{
  "d_model": 256,
  "experts_per_token": 4,
  "router_cosine_scale": 14.0,
  "optimizer": "adamw"
}
Below are experts of layer 11 (counted from 0) of a mixture-of-experts language model. Rows are named router (the router's row for the expert), gate (a neuron's input weights, with its number), up (a neuron's input weights, with its number) and show model dimensions 0-255. Each number is 500 + 25 x the weight over its row's rms, rounded and kept within 0 to 999. Numbers have three digits each.
Before each expert's rows: "comes after" lists some tokens at least twice as common just before its tokens as in all text. This comes from a sample of Wikipedia text that the model never trained on. Tokens count by the router's weight.

# expert 20
comes after: "\n", " 2012", " 2011", " 2009", " Awards", " won"
router:471485525472517540481497506544467494525481449455510467514501561465490518508530506478477525467479495541482472452513537523534532526493513496503549493508492528472502478494496487502497484504513461483497489531508469488507502522506548519494489466474467533503503521496495492488505579520520531541499527492528499524523500500525531524524502483489519499561524515483465510489492515512500496530439475527529483530513503490493456501523550467482513519488504496527494413503497493505510510494544473529470515517504496513491537479522485480486524475467481485498501504468513471472518493479519493459470487479517499509532453516535520488441506507509501481482491523510481535473531475473487483534517486517517520542485503489564466470506500543516512520482474452528467459515510475434467486490491501
gate0:482502456505508506492537494468511483496507468499508461540455525528488465451527503480532533477480517519515477496477538523491469511488509492448541514550520519471495536481452494496507525486494514515503518500497491475450498498503493494492538464418501500499515490529504491509503531525525507531492516519500472496514458528492515528499533490496563490481492496505465483462511529535455488437506505466505504479477501494482470506506498528476518559499522513495485489492527495532506486534481482517493512500462523475509508524454477492547498522473468514472514503479535523525490533506559518527476540471471512466480492514509542487502509495549468491480478498495527512492476541494494508458465430463483552530480482506505514474447543534485517519503502503524512484499485536465512482547539502
up0:508487474500514487461507527479472470546533489467511483529522501500526497479501489515546471520499468513537484516487515492497513530485529522541477464492503487536415510518522544527491522460538491506457485508517470510461500512569509481474479497506496520540511499473522480493490538506547463523522495498482548484484505502510449541471538491459502465529521510511504488484520518497518526518482469501509498522495489473476523497499514494466497496476488466519510525472483527512492548477490505521493495534512520480483475478511468470491466470542507514474484497471458500523482509502510493468478539509468484550475474464458482501480455493495534528465499481502542510536530487543550520476473492501496510504446488516544523505521521509512480497468536457525479503548515508444528525483522447
gate1:465497517508498462447487484473486497550503501519512494504466520486528514500501481503539505488527441490521495496472532463488505486447544466501524502507523507501526506526495497472482488530544524510465468527496471513501507537516494492482445489514477491529486502526505475497504482551517517503489509498455508486511500496519510469523533477498443483524493500509490431474564525488497489507498490488508474499515491529524495531526492524460480521455484578497494510516473489495532508504476517461483467514491540509485519517509528513496488486535505463495469472504477523504516501505487541524490516501475492471487528550494495536475493464516571509506469522456527515451505505568526512518531487461486457544497525485529490465528447495465463527491468511477486469541515541517472525502517490
up1:500507501488534498448495494483469486519512495480509505527526483496523511517486506473518525515560492500511546541489506504507522481500535518515523520515527499489497474515479502496514496508489490468508455502524522539451510498457502502509474463522493478506495538474489487485449495501480544514473527512451468533490497469527514490473538499488481514512538519492516502462532546478491515450543510458510478487531475507496503478546538519454495511478445567488496488556477535491534530506530525466507534487499514507447507472533510481501483497526500452498475462483492519451482474503473503520492503470485460504527516487509464492494482530508533497526554524510526495512528492545497520512519504473499451499506524444516479448498457497493476497502464521482456504568543522457478509488476488
gate2:476480505504543510483476471476484502491465457483463493497556473510473518498500520447484492544471478501480525525496489465492517519513504527473511488505520523513447442506500487478554453510493521471480509507514503528536498488499527540498545465465535486535510499470494500477485464493502481526495504480507500450504488528466516505500473448534501464471519540457501553504505524477504515494528530477503512515507506547510507480502518497526534523494532517501486517542520510526519521473494544470545461490539503479484500450506500515508535472514504446475487546485505459523495466526503486526503499505487488504523528467526486540486458521500499524511515476501447515496486474502529492451496525495474522514486484464450500491509543460519527544523482522530483487521510482471479539552462541
up2:514525502494431499475488482511504475494530519516503499462567461480516482496523485534505497489529557498508493516546503511523514485502475499499550456515475475510534526525458527516430464506463466472512492469468515506469514482498497515504477516519463503467501494471487473517514541483483492468495492520488488550471498489510510512496483541465521513534482449528511491483511482483518517542479480526501482508521507445521510479525491518487507528527486485495513506471514505508508489507510495489476514513459502532513479543485498482540499513487501511535490452473439526469510538509473488525530497498506520497505468500490514457508564448473508462483517516494542503557572504498481516546495474503505513540470504516524482511492427523511492495456506507463511489496504548503539461478517508
gate3:496470496513491527520501480529470480489463511557528513473506519518463496492517497453509490499514470489547512505509476457517493542505547532479514508472530532472504495520506516485492489499483523472457480519502503524526450460485459486542456550514507516485520534512487517527533481484461502491465506522481495469491537497487517546490472496526484528441561523496503523492524507507527478491490537459493508492530539487538487503483518505515519534504480526482464493483502479506522511553499538488515477533458589519464512474511482506486506501489519538472499483496474452483505485507457474534500504479513493468493522451497533500522487488496455530530480487472514504519530556562511473499458481485527469530532493476468466486500498466518480484459475509495502531491483465518488493525509483
up3:533510500459500530507512498473534479500471506527486501510496525452497438481510511493486525491547543491505514493522466509460535504483463497529506537466519492464518477482539543503535507459506499531524502495466495471511463496506469485493523498464486505509459545550485502517509513506467507447513479507481487508506483546504506472484506500483480499520474492490483451518501503495501489493475480491500485498532508542451502539501498528528484487517559534501535501459460500478498521495507519484500522497442515509510503543494479515463493490521541510535480527473491540529526499484540486471501491455495508496484559446491515546549499490471493510470513540538500506501488485462490541524469488514511525460497513523506553535444522496501501542497498462481498432482545465503468482482487530
gate4:468487545505529514541486484519487517478502484513471439486480498527431479522470503502515476536475536533447470521494477468501481470550497470517488484465472496500490527516490515460520501479479459515518490509498514503497504532541504508479490425517509511514488492484465511480512504487493486512505500504532490519490491478499501503521500523517505505522528498476530505518542507479516504517495455496523503482485472515534526535501501520510555505477512505497505483526486519451535529520563501486441555506491508494465454486498478530527538541490470491458487457494536533533535465522449520526516480516514474498431490516488508486463518536518479506539507526545502493519456498510503491518469501523494464493520518466512454502495481504490491464489508572548506516513487473501495483493534453
up4:490469491486515525509535524457511511442435482512498487521516516500487483506469509492469565499455496514459478503490516519561491467521511515478474519519508504514484487453502441551491550507492508507523466514558499477501473515495442494506524455501489481482541486478483489518513500488471514538535501473505478485505492506519548554516505466515467505509479542489509539524497513504494467458471504554521522515514485474492517463531499528482491475510494474503476504499502500489526445524509512533516475481502469471541538511498486530493490459501523501484513479531454463462518501483505527491506490526479527506533511486518527473479473498527481471494506516576501489507473517526491529506532465534497489473497478467500506539477509456512482524469563471496534495491507531517485481502489545
gate5:505477489486503523481532452503491521521485466487495523492490504498452505502455501481515485486450489489497511509465494513487531488507510467484471554490506560533493500481531486547529492484517517500527529538457526453497513535528477493479509487468477520509507514454513476502476507495524538521460526508450507517480487463482512473527468483550516497500510477472490466504497519503546499494506485475522495495520487481470535529489504481498468475482485507504518529500497490493482531501493498538498548563515498547447475530502519559506490484506492556470503528510458541536508528487531523477527479485499433495505511492499539519443433469504529555494463506480477525452470485513516509482505526474500515547485535480505525509508478472455474542507488535479502488502478518523488516527486519
up5:540491504551466476498499483444478512485524522495524468498476502524500476489539519498489508487538546517510488520475508454489482503480545471475515503500505485483515534516460540516484506513492548523550504489510509504521493476479494478475497530480452500515481480493490516495538471474514480510498534474546474513489546495508514491522472576512505484542473415517510497546495471473543496491469449512517494485480477523469451491502489510469531543526458466520528499511553485494495452491561496512494473453517520520493488493531496457528505522493486525531532498493509551474493507476475463505506501490491485514519485520519529478533541495494514508526473464502475530449508505494515497513502505547497520487502468487496514463468478523498523479462522486485433536503516521478506505479502511
gate6:493495506508492492536508497482540454507498555471495536517473484494474491490527496488538505494469502548529489504503490483535499542479515534503525530480528488473531465507510497498474528479517473503506504507483531495475544443491474529511485542511439514529466503500462534505568502496501494484488490497502454494505496497479512486471508486522489488520530518553491502458504512507510506473499511500439502487456532493473518557473503491477487490499527491492518482569436492550516497521463503470469554518506566486510465559516533464484530518491518498495465455530456538473506467485534505506499535506481460503484489494496467507511494512513507502459522541503534512493515517502531521486497493478548483482501509527498487505486460516511456510489478478500477511463489506502487538491446450
up6:473485512484521490512463487491489471460531501518544537509477533497478554488493509479525477493483537482519500491496558503540534464474543489506525492503474479491544510470505468510523497525540471494473500537498499518490524499524517488497485518533475483487555507492474429562532503494530507503470509478519517509500556509489446479509490521504501488494515556497529477475467512522477529483534486481533536549498470488508451484483496499467457528487520495505527479489532512522485475543527475516501534495516483495475473484504506501491527515494468492517509474529504553503486502503499487564501517554477486502493456531469450527506495506473476475470475479475480505442496507492463491486523500469514479473454497439510541506471526518498516482495476484504492542496494542527502544470469496
gate7:479501503522521499453452492496440499460515508467490458489518483474543493517555535538514496466435509516469560503512472516473491499505503527470483480518501538520478502523466515551549517482509436471445495495537485518503516496532537520489506472524469517454470494491515493520493534537480541497492526523477488483484479479514513480506479504458480505513515492457523508506522493518480476479494528471464454524500509507465508497517500501478504528495537478491490505550489519535496524516515558485528504511539517482501466473511471483522534517535496492490464504464501491501497507454505510521487488541503526489499494479530465479476465478473522507533522496489472497487499474479529534537544514532453458482478542520506513521541476537488555511518487514463490514497514493466483518482488528
up7:494481544501500538492489479500465514510479484484483517550485486496549507496524455481509532477501503528513476516455504548495510468497498487463473493507546514496488487526494496482556561502532481462486483513551488491532514528508502517467518439535506521489502539455535529479518510522530553511477497534484505493511500532536551521488481472503495484486534495473515476485514505521477519511495495497496475517513501528501508503496489521453485492537524534488417493496507520486520480494505487486481544473490462471479469510526505517497465468477511493494428444493534510480531454536550516491484518523471518474502509478488495414515489513494480502520529528491502500511473525532477536509516496513434508459514502504544486487461507485473496531516504457508489471511512503480485480518525484

# expert 2
comes after: "\n", " |", "==", "===", " ==", ")"
router:498508497490486489523483526483493521495502463473505484533515498479474510480488478482491501460501516518521504477487490490476500537504481466474553487452448451516471495508527552507508502538515534497485513515526501492471488501457451552472508452508505541489503487455484481531489536506492474559516525491527529497519493532492498495526538510558522519484525493491552481509489490508564507480492504456512463543551507500499457548530488480543534496496504503539502464533475485503492499487527455515469470491535493537488488525536456476523494483493456458483525500512566482468493499491466528540525448522493508494486511552487501480551470494504509485487475503546530499509483560526502481504502494492482481495491455508515496484449497531522485473476496509470525485512488497462490505516491489
gate0:514494570513525446490459506513478522453458516522498507536518499496489516513514500503523466496513494489506481524437507479516491478493475428529471542488526502519522490485503538445517520457492505511452528475519485448495535534545520517508560477515519510504482478480496529514496531499506514457506496522496500481517472489491467493489526540491508485514519525522466528495520451464484483493500496521509471491479467458491541474486570526525495501450520509523486475512517505484528515564491527482493517486490540462546459465492555501454485456529517491478505480495492513471466471491477515475505511527524500494495473498494500500494571482457489508488475515498527476473519475503512508501504501506494483499510540491473504523542536478460475499528509504498489478529544493496494503538524518
up0:491486539467524514472480538493503531496477479518477486494497515536486515517519511520513458511532517478570520515486467508487444517500504465471465513510485511509504487491538496481484470481509522536479468485469532487523496489534549456522460470490455508490502542511495506495494480482547477479481511533526477472483498492446549487542530519509499494563503499501493542504538508496484481511520505477478530466503458483480493513558516483521527522471551469506475516509461463487486492479502482465458540493473516496512467523481510514475478489504461503546472517507480499503498490496485517505480480505508543514502483523481547478490541470515492537514509506503519450545524504535487501498493458502430456458471531488496518555539538493505512484492511512474468499529530457484524498534521519
gate1:507479506487521496509476490493479491470501509497487495499508521545494514521511487519496522505479521514494537505494485491481508486544491504548525515531489463495534466466510522444503494484488514506517540560522496486445477480465499481515510526520527437465484472515475511516452550524480499530491489503483501513493446474493466515486490519521504500481525521434547471507438536463530539522511483472464516484489507519495483473482473512485529495505533480483447526507456477496513537517499454502466542547497486496506551525482494516495501491474475486505512494517523537562464549498478474534503495510515464536496527520477491486487529524486485471555476558525446515464526485479509508529489488512499542536478467495513453499500476527516492500499537512519468496529470475504505518516488478
up1:506499511515501535512533523494486470480469523519526486529532498521534508506527476551468526464504488528512530516485505497520499478502501486508456459474520494498513544510504493482526491485483539506491507525525520501499474470546460491493512502495516466514446482487499500540497500524507501539503505511514503506497507453496461511504509512473507488510521535499501508539505516484529520505516463488441527471448449500457503516480453520487433541507524487463454499487454484495528542530455481493497485501492463482494471533489514486509476491514463528514496512464487483494475520473473472548541473507474509567507519498502474488489540512514501477538529518474469511507518471537499510476534470539506482532469511517553468519468484545468453490490527517501440494564513539493505495516504445
gate2:494499519493537493470513494500540464535498474533481519428571516527488498553504490495490471509499519520527474547479490527493469479574470490511525469525461505515508543501506473490516517547505511496463520512523530493475452510480513510487485484497483497497486477469449489545505503489490508556502490500483477504480447518498482519492541484517481507473554527509479548539518461482485517490512475499504499489487502520513505505516517501507512547499527516505510500491518531468468469471447479508475544545513509493471476505462477534469502494509502468511490481495499522512509521521473449524519494499554516525529496511441488506438511514452499497523538506490501497457488482506476484533492500521498448495525483478488481543501512497524489523473521482471475485453492477539538468473525532
up2:497466475522492502534513500502495501504511537499491425523501515500499533522481520480473490474492521515490494483548500564575516474517528525432506484511473507482486477469526526481518504506478511499515484482509503529516490534482525533524469470489487488501480483473518462522528484537523524530505523510544546484465489532497488479513506465511498518489509517503502493457514495508468456475532487467471506485541551480485508442494510492525542494489481547531490492534449492489475544457486486519481507514482484537504515460525500491515483509460478529490494481461492498465523461561475516526471526463531452489500481487520436492500494530495497519512504509545482480524489484481513511468489506457476498511490535447499522479531523516551527479547491521495499532513521482460480496505520481
gate3:515516471489466514457457501488519473527520524478502557521505494512476528484483455472535467515476533514528468520489519479498510501507488462578496529514539499502552502476503502468489504504505469473487512488508547521492474495494511480491503489527480485451480499477498513512541532508467482525488548513489508472474485450493537549484531533511515474490482459520528485467565528494519500460487484516481523464503499492464502559503517490475512495486541504514527511514543481470468554498502540486465555535485476518525519503524486512514500436505503508476483449489524482516480512512468466525539509479527465507497460515459528480514495517527524480471468511532519518446475496486517510462496471496523490493501493519540469485502464491497493477536491506491510550538524493506497487482503459
up3:528490515474497570512518514461487517517461490523472503511524526512481470521465535469526526491514539519503531515530498478529547474475508482557507506501547493484490493468487464483478513481526503501492479513486511486512505513530522474481510501463463452483481537516501493525477508454530575487478475465486514476483469509516491496484480520444498520481477462534519489485488493483530501478510472482510505507475528442489535495499506495518495512495504472535519529503479500478477529545540543466481516536481542500530478564486510500490498473519475524474490455471497497522518537502488501546486515518498483517539474499486558535480489531505504521494548477502490495467442465531505518516513472464527460476487446508509497488525533482459492485491539507470488498503522547502513468457485499
gate4:499517478500490538473456506496457510515508506486510566463516467517507513468494518474511538499505541503546535525500493483504513519523464474512487476565498519498550507464531489494474493469489475532490531502464537478518495477539492490533521491449497483439468535463472494514496515464488449549505451496518509499485479516492511530522470472490522520506558448519518479485485503495537486450532499506505502499498480495487530495529550524501534526509516490482506505499500478477513503548525516487501519510488498482549493528481505534514507485536489515489477477501511490502509433478484464513523498480472542491497459540491508506482475559474501506477537492487497498500494475512503461500519447472519499493493471450485539510545474480491533512536452547497483495522532471479534470486482503
up4:467483515519507464530486521514529481480497502490524444532461515436470456530524509519460484527523504463502518503476504470490472471505505521497501508522463509484483454508519479522503464508490528483500466506551498513517523526470453543480489536474510522518517474538496500483516490478488487475500513523539502506463500480529517485482485446518475469480468524491468482531462517486462492501533473506482550504518521499561488533468491478476496516523486501479527504498491558516523494513511508512518509502516509467475489478529463470508465490489502493446549524487490499504494549527527537489531477493524437498505529506513515491478580479485505514525474483523496487494526517495497455473461535533510507527513512537500469485476547493558487499497521485480557508482556518490466479506510501
gate5:501471428518516490465501475497513504502521463498518554451466553451521506498503529510533537510521523471511510526488479461517489534493520477468515521508505496528452542448476518508485501499498486488502506476526511458493459505537535505465531495481490523488421530489535509493485538506512499501419478506491492483501497503532507504495484459466474515531531471499547510500557494508501476497508507505485449540496470479508493530515503473510525486519500464516495499509520487525490456505518496494508529509477470495503511508502482421529497463507489509503505522486479491480510478489520528525486506498512460493492474505523516470542473480484572503492512508528493526494463486490529494474496489517552533498512557525511481494498498518461514508544505492561520481545478479450518521490497478
up5:466521475482481470503541488447511532529503515535481490522493460495463502514508475473511506513494493484511477473442523567476531481493531533526456476503469524474524494516517527512512503533491522504478487513495500535509493440469505481471457526485507465516560544489463480525515461481509482470538502503500487485489553531496485554482538477513498472468490510500504484522477477468525529529501505533511538473516492510522526512534503519504475528532487482438509504470482488489490513538449523482464504500488495464481541499529491516504487496490490502507510528481522506454496470515511468491491479496505492554542511482491503518477513504526527514514528543470453471504534487515465538479499457484486480500548465517501528530498503490499462505503506462480505521457559550500473485478534533
gate6:467553470514544471492485512473522559482529493506494451561491473467493486500498487516535507506559518492477496475495506490500498506495506508501515537469540469509518491512511502495515505498462492523516469489438470489551476482442550532482479432505538497515511485458513521477475491478503514420503528535462474500488501510483484460544530488524504491509476510524542502527484490527496500486484527483492479506533518515514503459473497530487488531478481470485524521444501490509517484521534526516502500493474475491522489503473505486500531483512492481510487556468484537460448531489456505555478530540498557476505531517507473515509511484473486478498504473524503501502471517478508517522475525475492510446489488511515480510497502534524491494524492497519532509516511526428518531501505531
up6:479491464534507520497527515504493497473509535498521490485505517478474529458482522458514493483513544525522485497491532516503507553483511484533503531451521479476490498487511521482502524518480486495465458489482536486506449518510471506501541472531504445518514533484524503511513487475454528523535438515511514540505480516502505522517535510470520439499511489512520523513513466491496463494453536481487500480511464499452500518492527501536507550519487507501540460489492534495507482498496575532517517511481459455506506522517475481464520467494477520507519513479490478482530514493453508519470523480460522453518500504499497503492462484494513458502468498466536456501491507478447507467511480484523442493521517556553491455549513526475470496520526514479531513508533481500503507531528525
gate7:512472443490509471492501517508481496467510501533503431497454488461481462513493507567515491477495490523495529475492500504525557479463543504495511487510525494523540492492472517512479525494487510488525468490530502486501485501481486540487481496492456498473504505469524510498517512498522511496479523542482505525481502519475470522530541497501511543508498512477472537487532545503510504504493450518517509474541531556484467493457461503531533458465517457544570481508511482513484526516489512530497479484486460451478524546488461463527470472519495498475520441532524514494503519493472504550532508497517484523520519522526507522537490506483512525525511493493468482527490531455511497462479525451509436499534485483507518510502471448533453502472514523509508480500476495521498507528501487
up7:477521498513520514529463475523483484534485482510533497516487467504490514502508495513506513530528513514535467476483506480502527511520541531503459519487513427535506489459510496508504531464482462545521578461484520524503470510511512495560494517504441487504524527508511471536499527484500533524495485488471530530514479533480514488485530501462508479526486496465512537490568518468496478476489512503464500531481510519471489475511519535479447514466510515516485467478444470475497462501480507472519520519510507500487489464541465499454472505489526540503547554498468508516543508462460533483493521487530497456497479512471485538506493487515507487494522475490493525469466474536468498496476512485512474524519540505509518477514504496465542464475534470492528505522470488463487495478517544

# expert 27
comes after: " the", " a", " in", " first", "'s", " for"
router:478510522532530515525486483480495459489512509492537489508535540504485520486458551473530524484534536496498463479500502510471465522490483469499486548492504513511487530540485521511525510470526474512523548442491515466488526523504550482495531499516482474525471554494540513479500529472494482518547490511470504511514452541544522484491535451502509486503518521502519449461464536480483483560506492490509501523477467491510482499507536513487511459460494532504495486507446487491532522536512515486488522495474512477476498519486512499537520469460548562497529552501490536492514488518504512472466482450510493486460508493487486527469498520536500514476500499498498493482455454499491557546496481502508525522498534515534498480521453494535491479508534479486519474534492527493522542478489489
gate0:464485490524499512509539525506541472471522493538520464536506494513489515506524505528517526486572518522505516532441499469488531519527523509505534508494471476509519517488499525528514492466516530518520474468519492458503503498540508487489485465520492487488482499446490441502551470506509504501513480560543469522500468496491550498494526505531492498508489510492498442460475479513496517499481499521486498456538463468555515506520536461504483497493470464494492478476492464496466462510488504514473502510512510468542515522483506577472501492490509502465522527562448499518522480496477457479486509468497556564466467515472463493486511481491469470491460497507507471539472501517493508498499493521504468504542494538524531480509544482494485509492530478521497477526477480485527473503511485
up0:462530507469503493527481519512508504496481490481459512492502528508464544505503480445522490541508451509483523517517487543479528499487505467492520492508510545485501501493480468505559519531473533494515533474482463475509484539492531513548549482489486500523483473499523492492499476453530524486525493509505493439498560501526516492497488501480496453477469509510535496490488533471495483536517515491514511516542509524512518488466469533517535504470538498511522472491487469461505518527485466452505486513524520543553496480508474524477512498540488494520503481530478474485485439484477495493485494526539486455487508462518482550498500503464499527487549476488503476538480493481545521499542479465453503533460551446499514500457533477448525498502481484506531528501516487519467478500529492
gate1:474556519507455439453477499512557484484531511486495480476479512452532472506446517533488483487523478498483468481511516504467495481548528488476513532495510488533487493538458506508493493472486544516473511499508519503509497524506522470491512503519541478541508491493469489487495463475515470504524538502481526488483470500520481470463503541529516546524440498508505498500508508475516499495514490465456512464462547519462503524511467513501502514494528509493536521523519491554536484471520478516518482475517531481495513484463472502515499525497539520525495472489477493507533492477548526502543499492489455477493470427524462466572506497512495493539512485511496489492510519526484492447483504511498504505505529492432469472474481510500544489524483498522524542528472517524539513497487536
up1:496528550478487494480518511522530510459500516474474490515502502525523472474463515555505511510516496511501491492488476483494554472518529523530531516500562490540524514500524470479486503485487508476467474471523530479486503509497472486531503488554534496517496491502504465510543521522510515513512459507494527489488532504525462461408516515531488489481480487552540486508495515505524521494516518492492512490486514529485521509457484533516511492459539486511537480479523462534461490473514471512513479482485509455510494540451509492497527481487571508475520466480477482543488482507490491500490515493514485435491444495518449473506532489545493502503459512415532477445492485487486486508509490479532524500491508518483486508488497484542515487535490479526489482521455505502546530514508477
gate2:472477455505533540509502530463519480481505487548505521452491505556490539476535488485509519457494503539489464501511516502510486484515532491511506486496434492508471522501533519527525497496493493483570515507478508496501551513509545501512503498520468494460466497520489478584483535505513475510540517532486512476488477507544530469493460538527491490488503508479445447490527529490485439510495531531456509513554498474523540485499513511489470508484490519523461513493487494555491471494505499511515522501505515488532479464501516512465474468473475463536557502501470494521519498502466492501483480488530518525499490529460493532504452501472498508478470520468428460481477464523498516491532504539492487533502460501518473481521530519473510522499516479502499473505479523500502491504496499
up2:546493528461507474534481523462467489528525501502493501489486525501558488546489504495500517475485495524464494488526476500497483502485497513514464497546508492561490452485499496474495477527493512483492470543472493530521494551509465497481517544525500544544521527516503542499517491449509547535461494508497463513522525470530490510499501476473494462529501503541525508515487501489540501487500507514531512514473512507454456498495486518456484459521501498479462504514507537478500482514491552525524536509517515516452449483522489512531513498497546524494474507473465497507543486492502493495532501567457471479490496500502482490511510506509515467489512476433527551545505481490456509525470473497448529485537436508486467465447510527476505492469502495500524480498477524494511480480480503
gate3:522433494530525524517518531479506472565486526516500524496474480487504502496489508487483522518522503467465498514483499527497457477476476469491527503532508464511532552500466491508469503524512467499514493516509502476506513504536498451524493524511452470518495464470476526521521470505522504484485511469518482474478473511492546524553515485504489487513513502470492506537493501489505513525519459479519493545474486464494516516538508482491525474535539508478460490560511477453470474498491524481511506471473494526535464484517534523509500552483504473543516508491490473491519488522529500485479530457477502505525436518521555517530506460485532501479515527520522449484521519456503486492466480507491446477536478465555560504489521491439505498481523505486471497483494487525503483547494535
up3:493545480513507463522496492516500531464515460492497533458510512534545455506513488505530507501490432494499516517519490497533545460498525530497460494504505520493523449487518485529534521514479519497470482498500521555493511489461522488547540511461530503476490527499462498508534519492529501533502493473526528516492526475487538471476500514522548491472510507538493512517482450511468480491536468554486458469522488531466447514445488521471497485487458447507489525472517547474527459458520505532487469520487473528485503482490507503510506525502483486498505497492473500466500520523494537522520484530537551499511490500478472471474559475513517499530495499487500517466494501513461514519478486543520519481503511464488466487500460489491511474520463460487536484515478548475531536492472501
gate4:487494497508512491470504482451482501501506490545464520485508466501541471515502479490495542518519485472463484496542496498489498470489465541531523504517487530484487456521511469534457499510472505521466510478510515521521530523497516481509524473504520497505553516477502466505470489480493499515556478511511473530498512463521517492523469529488527474526509515452517473460520470512470525477521514536525508500540514507482502490504494548520480507506474469528543489494495527507540471490476501508513486476487477504510460493472525450448501519491511443564495511494481501544487509511478513535539470496526511521508570440530496567474513496499538492480491485421514509495493494504478516470490472501490460508532527528519534507443493496529501499481512498485565469508489491521467520477448499
up4:502459525539543524503515469459491464548505467526508505496524518538526477495522510468452522520527520480463479504501491486498479476465504521520510492496473539483497460495519503539509479476479492532506522474494493499494504502489505505455492497496516458547522517476524454482504506521524515513514464530505485534509512469521506510554498475503500477519508507513535514452475520493455494451528499531552551493511489491518493491505475490533484507472468484533466468534479537537517446518513466441514540510499544502508443477499521482497517516460550457504525507495491509504503484496479517503535480563481491549478539501527504540471512478503516445489497522466498477499491499514478519463542465499491454509526487544515507498475505523491501506489519461485487425503479488519480540497483497
gate5:531495512506506514524513462484448492502499487500534510558503491499501473500494525478542498514472491474490486501502528474471494515495486526564464486502496508471504487460531484483487530499522504491502489532533509487512486464486472473516517503460535517500479541495540497447523512507523517475489461493509541514524519492510542481554517482489531464502508467478526463485504515511451509490499476504558529520514442465508503473489494475466502470483484477513560493517485494534442519511557493509493510482488525488485479525543511527518534470526480531419525488524480486509476508469491477492514501487430532513479491483526549497484497491523508504480501489481462498468511506507551506512458479464509464464507534518510535510496513474517488530514497513485549493515518545447487489476503561
up5:479479507506559502492522502519503486547484497499492486519461492517499490528523496450505486452489495521564510480498516484538560501489476508493539530496484462450513495504539512511510519482541488485504509504511498534469515520459500483510487489498488492463536489512498493523506490514488468466507501539561526458470495491477503502499536492505485512474524492497473493440489531529524458508503493462446539560486518532485506531531483520448483512534463519455482491479535539513532500499498476522475525498526480558493493443508503500467464470460501511477516508496527525529510475490507504476507559480515524499452500525480523513496470543461451500525438533519534514511475519534505514475550489514529486468494494519491488492510486512480489492476502497498492482486450476517516513524489449
gate6:499504467490517524478502489493500482492507504515539512457496560528494461494509485523528512465483467525526525492510487498496480475558528523559489488487479497480544456479559538526512519468486529496467496448525466544484501480527516537489475478471524506510514496489495493510525526501456473500433495515514516460518513500512528535503526531491523508500513492509503496520506494498473496474508567508481502525506476510504481521495497509455469458496463506511523520511523521518486527487518497513503468503494491515440490477477459512512482521472545503513513507471533518524488500456500468551529470519434500523493532494506462527517509470448485481518531495491489502506505497535478501465490497554518488496520473485437481493510436498504455478466503519504532554459454524499539509506517486
up6:509519500501512464486483460497526484521511557474533513503501535515525483488548492557464485502514516489515512482502503459489516493537526560524552520518487498495573455506522530538464486513477497461516489517520438509490537491500488496533502513516506515495524481478466503518485488533466503467494513558497519470504548508507480486456458529479506521467500509477509473525477480501455499470524547479455469493513541528519484492488491534487531470536494494464497472502527510553543518522475509527522460491520490518483493488482518538499466507458500518484448520478515500507505543452490502492499499506494494519512515476487477523498527496497452479533492507473488489516507541511517464485463522497525512517459474487471495470468467479513498486496476438486554497488488524460501508500542464
gate7:494546506560481484462517512489516514503502519453508495517528470518538478531515481530488513525495472496521465526534501498469487539547502539514488513482470492534497510537490487473495462521512554491521501498501483523488488520531504455498507495481475519513480492517502515487459478508490453557529464516486550466500486489506484509511484523471533530487489539524508493508517427495502450483488468531476463495470482490521481501507516504560512526471450453475527527549510528521539471465502504509534450457499495475510536513499525484514477462529503496498489536487460494507511529477466501502513487511449527477503522432484500454514464477450538481542523514508456498503485436515513507495524496512536504503479515531509499524527529467518476505506503490501488512474516495493497483475530502
up7:505503459470509494507516471509500469483507512505490473491470544517463488518540459516467496522507491537517465498476492482493462514476496504520474499445491505487502498525471559486464468483482505530495524487490491538444492464526474509489469490514473552528515477491528544523451508506464476492451485523507501541488528500530474519490456517471475553503492513475528542480513507494522496511496502484501544452492490482476473530496531463519538534500475571507538523478472524479520513505513536458486527502492488528533484504507521428524494483512488472465505493506526497519476492567505499484559472476529515473497499567498487498514492485500493482510509473494486481509535458539517516532489516517531490467510520533566512483523499501463490490520494512485518501523526464481469491494534481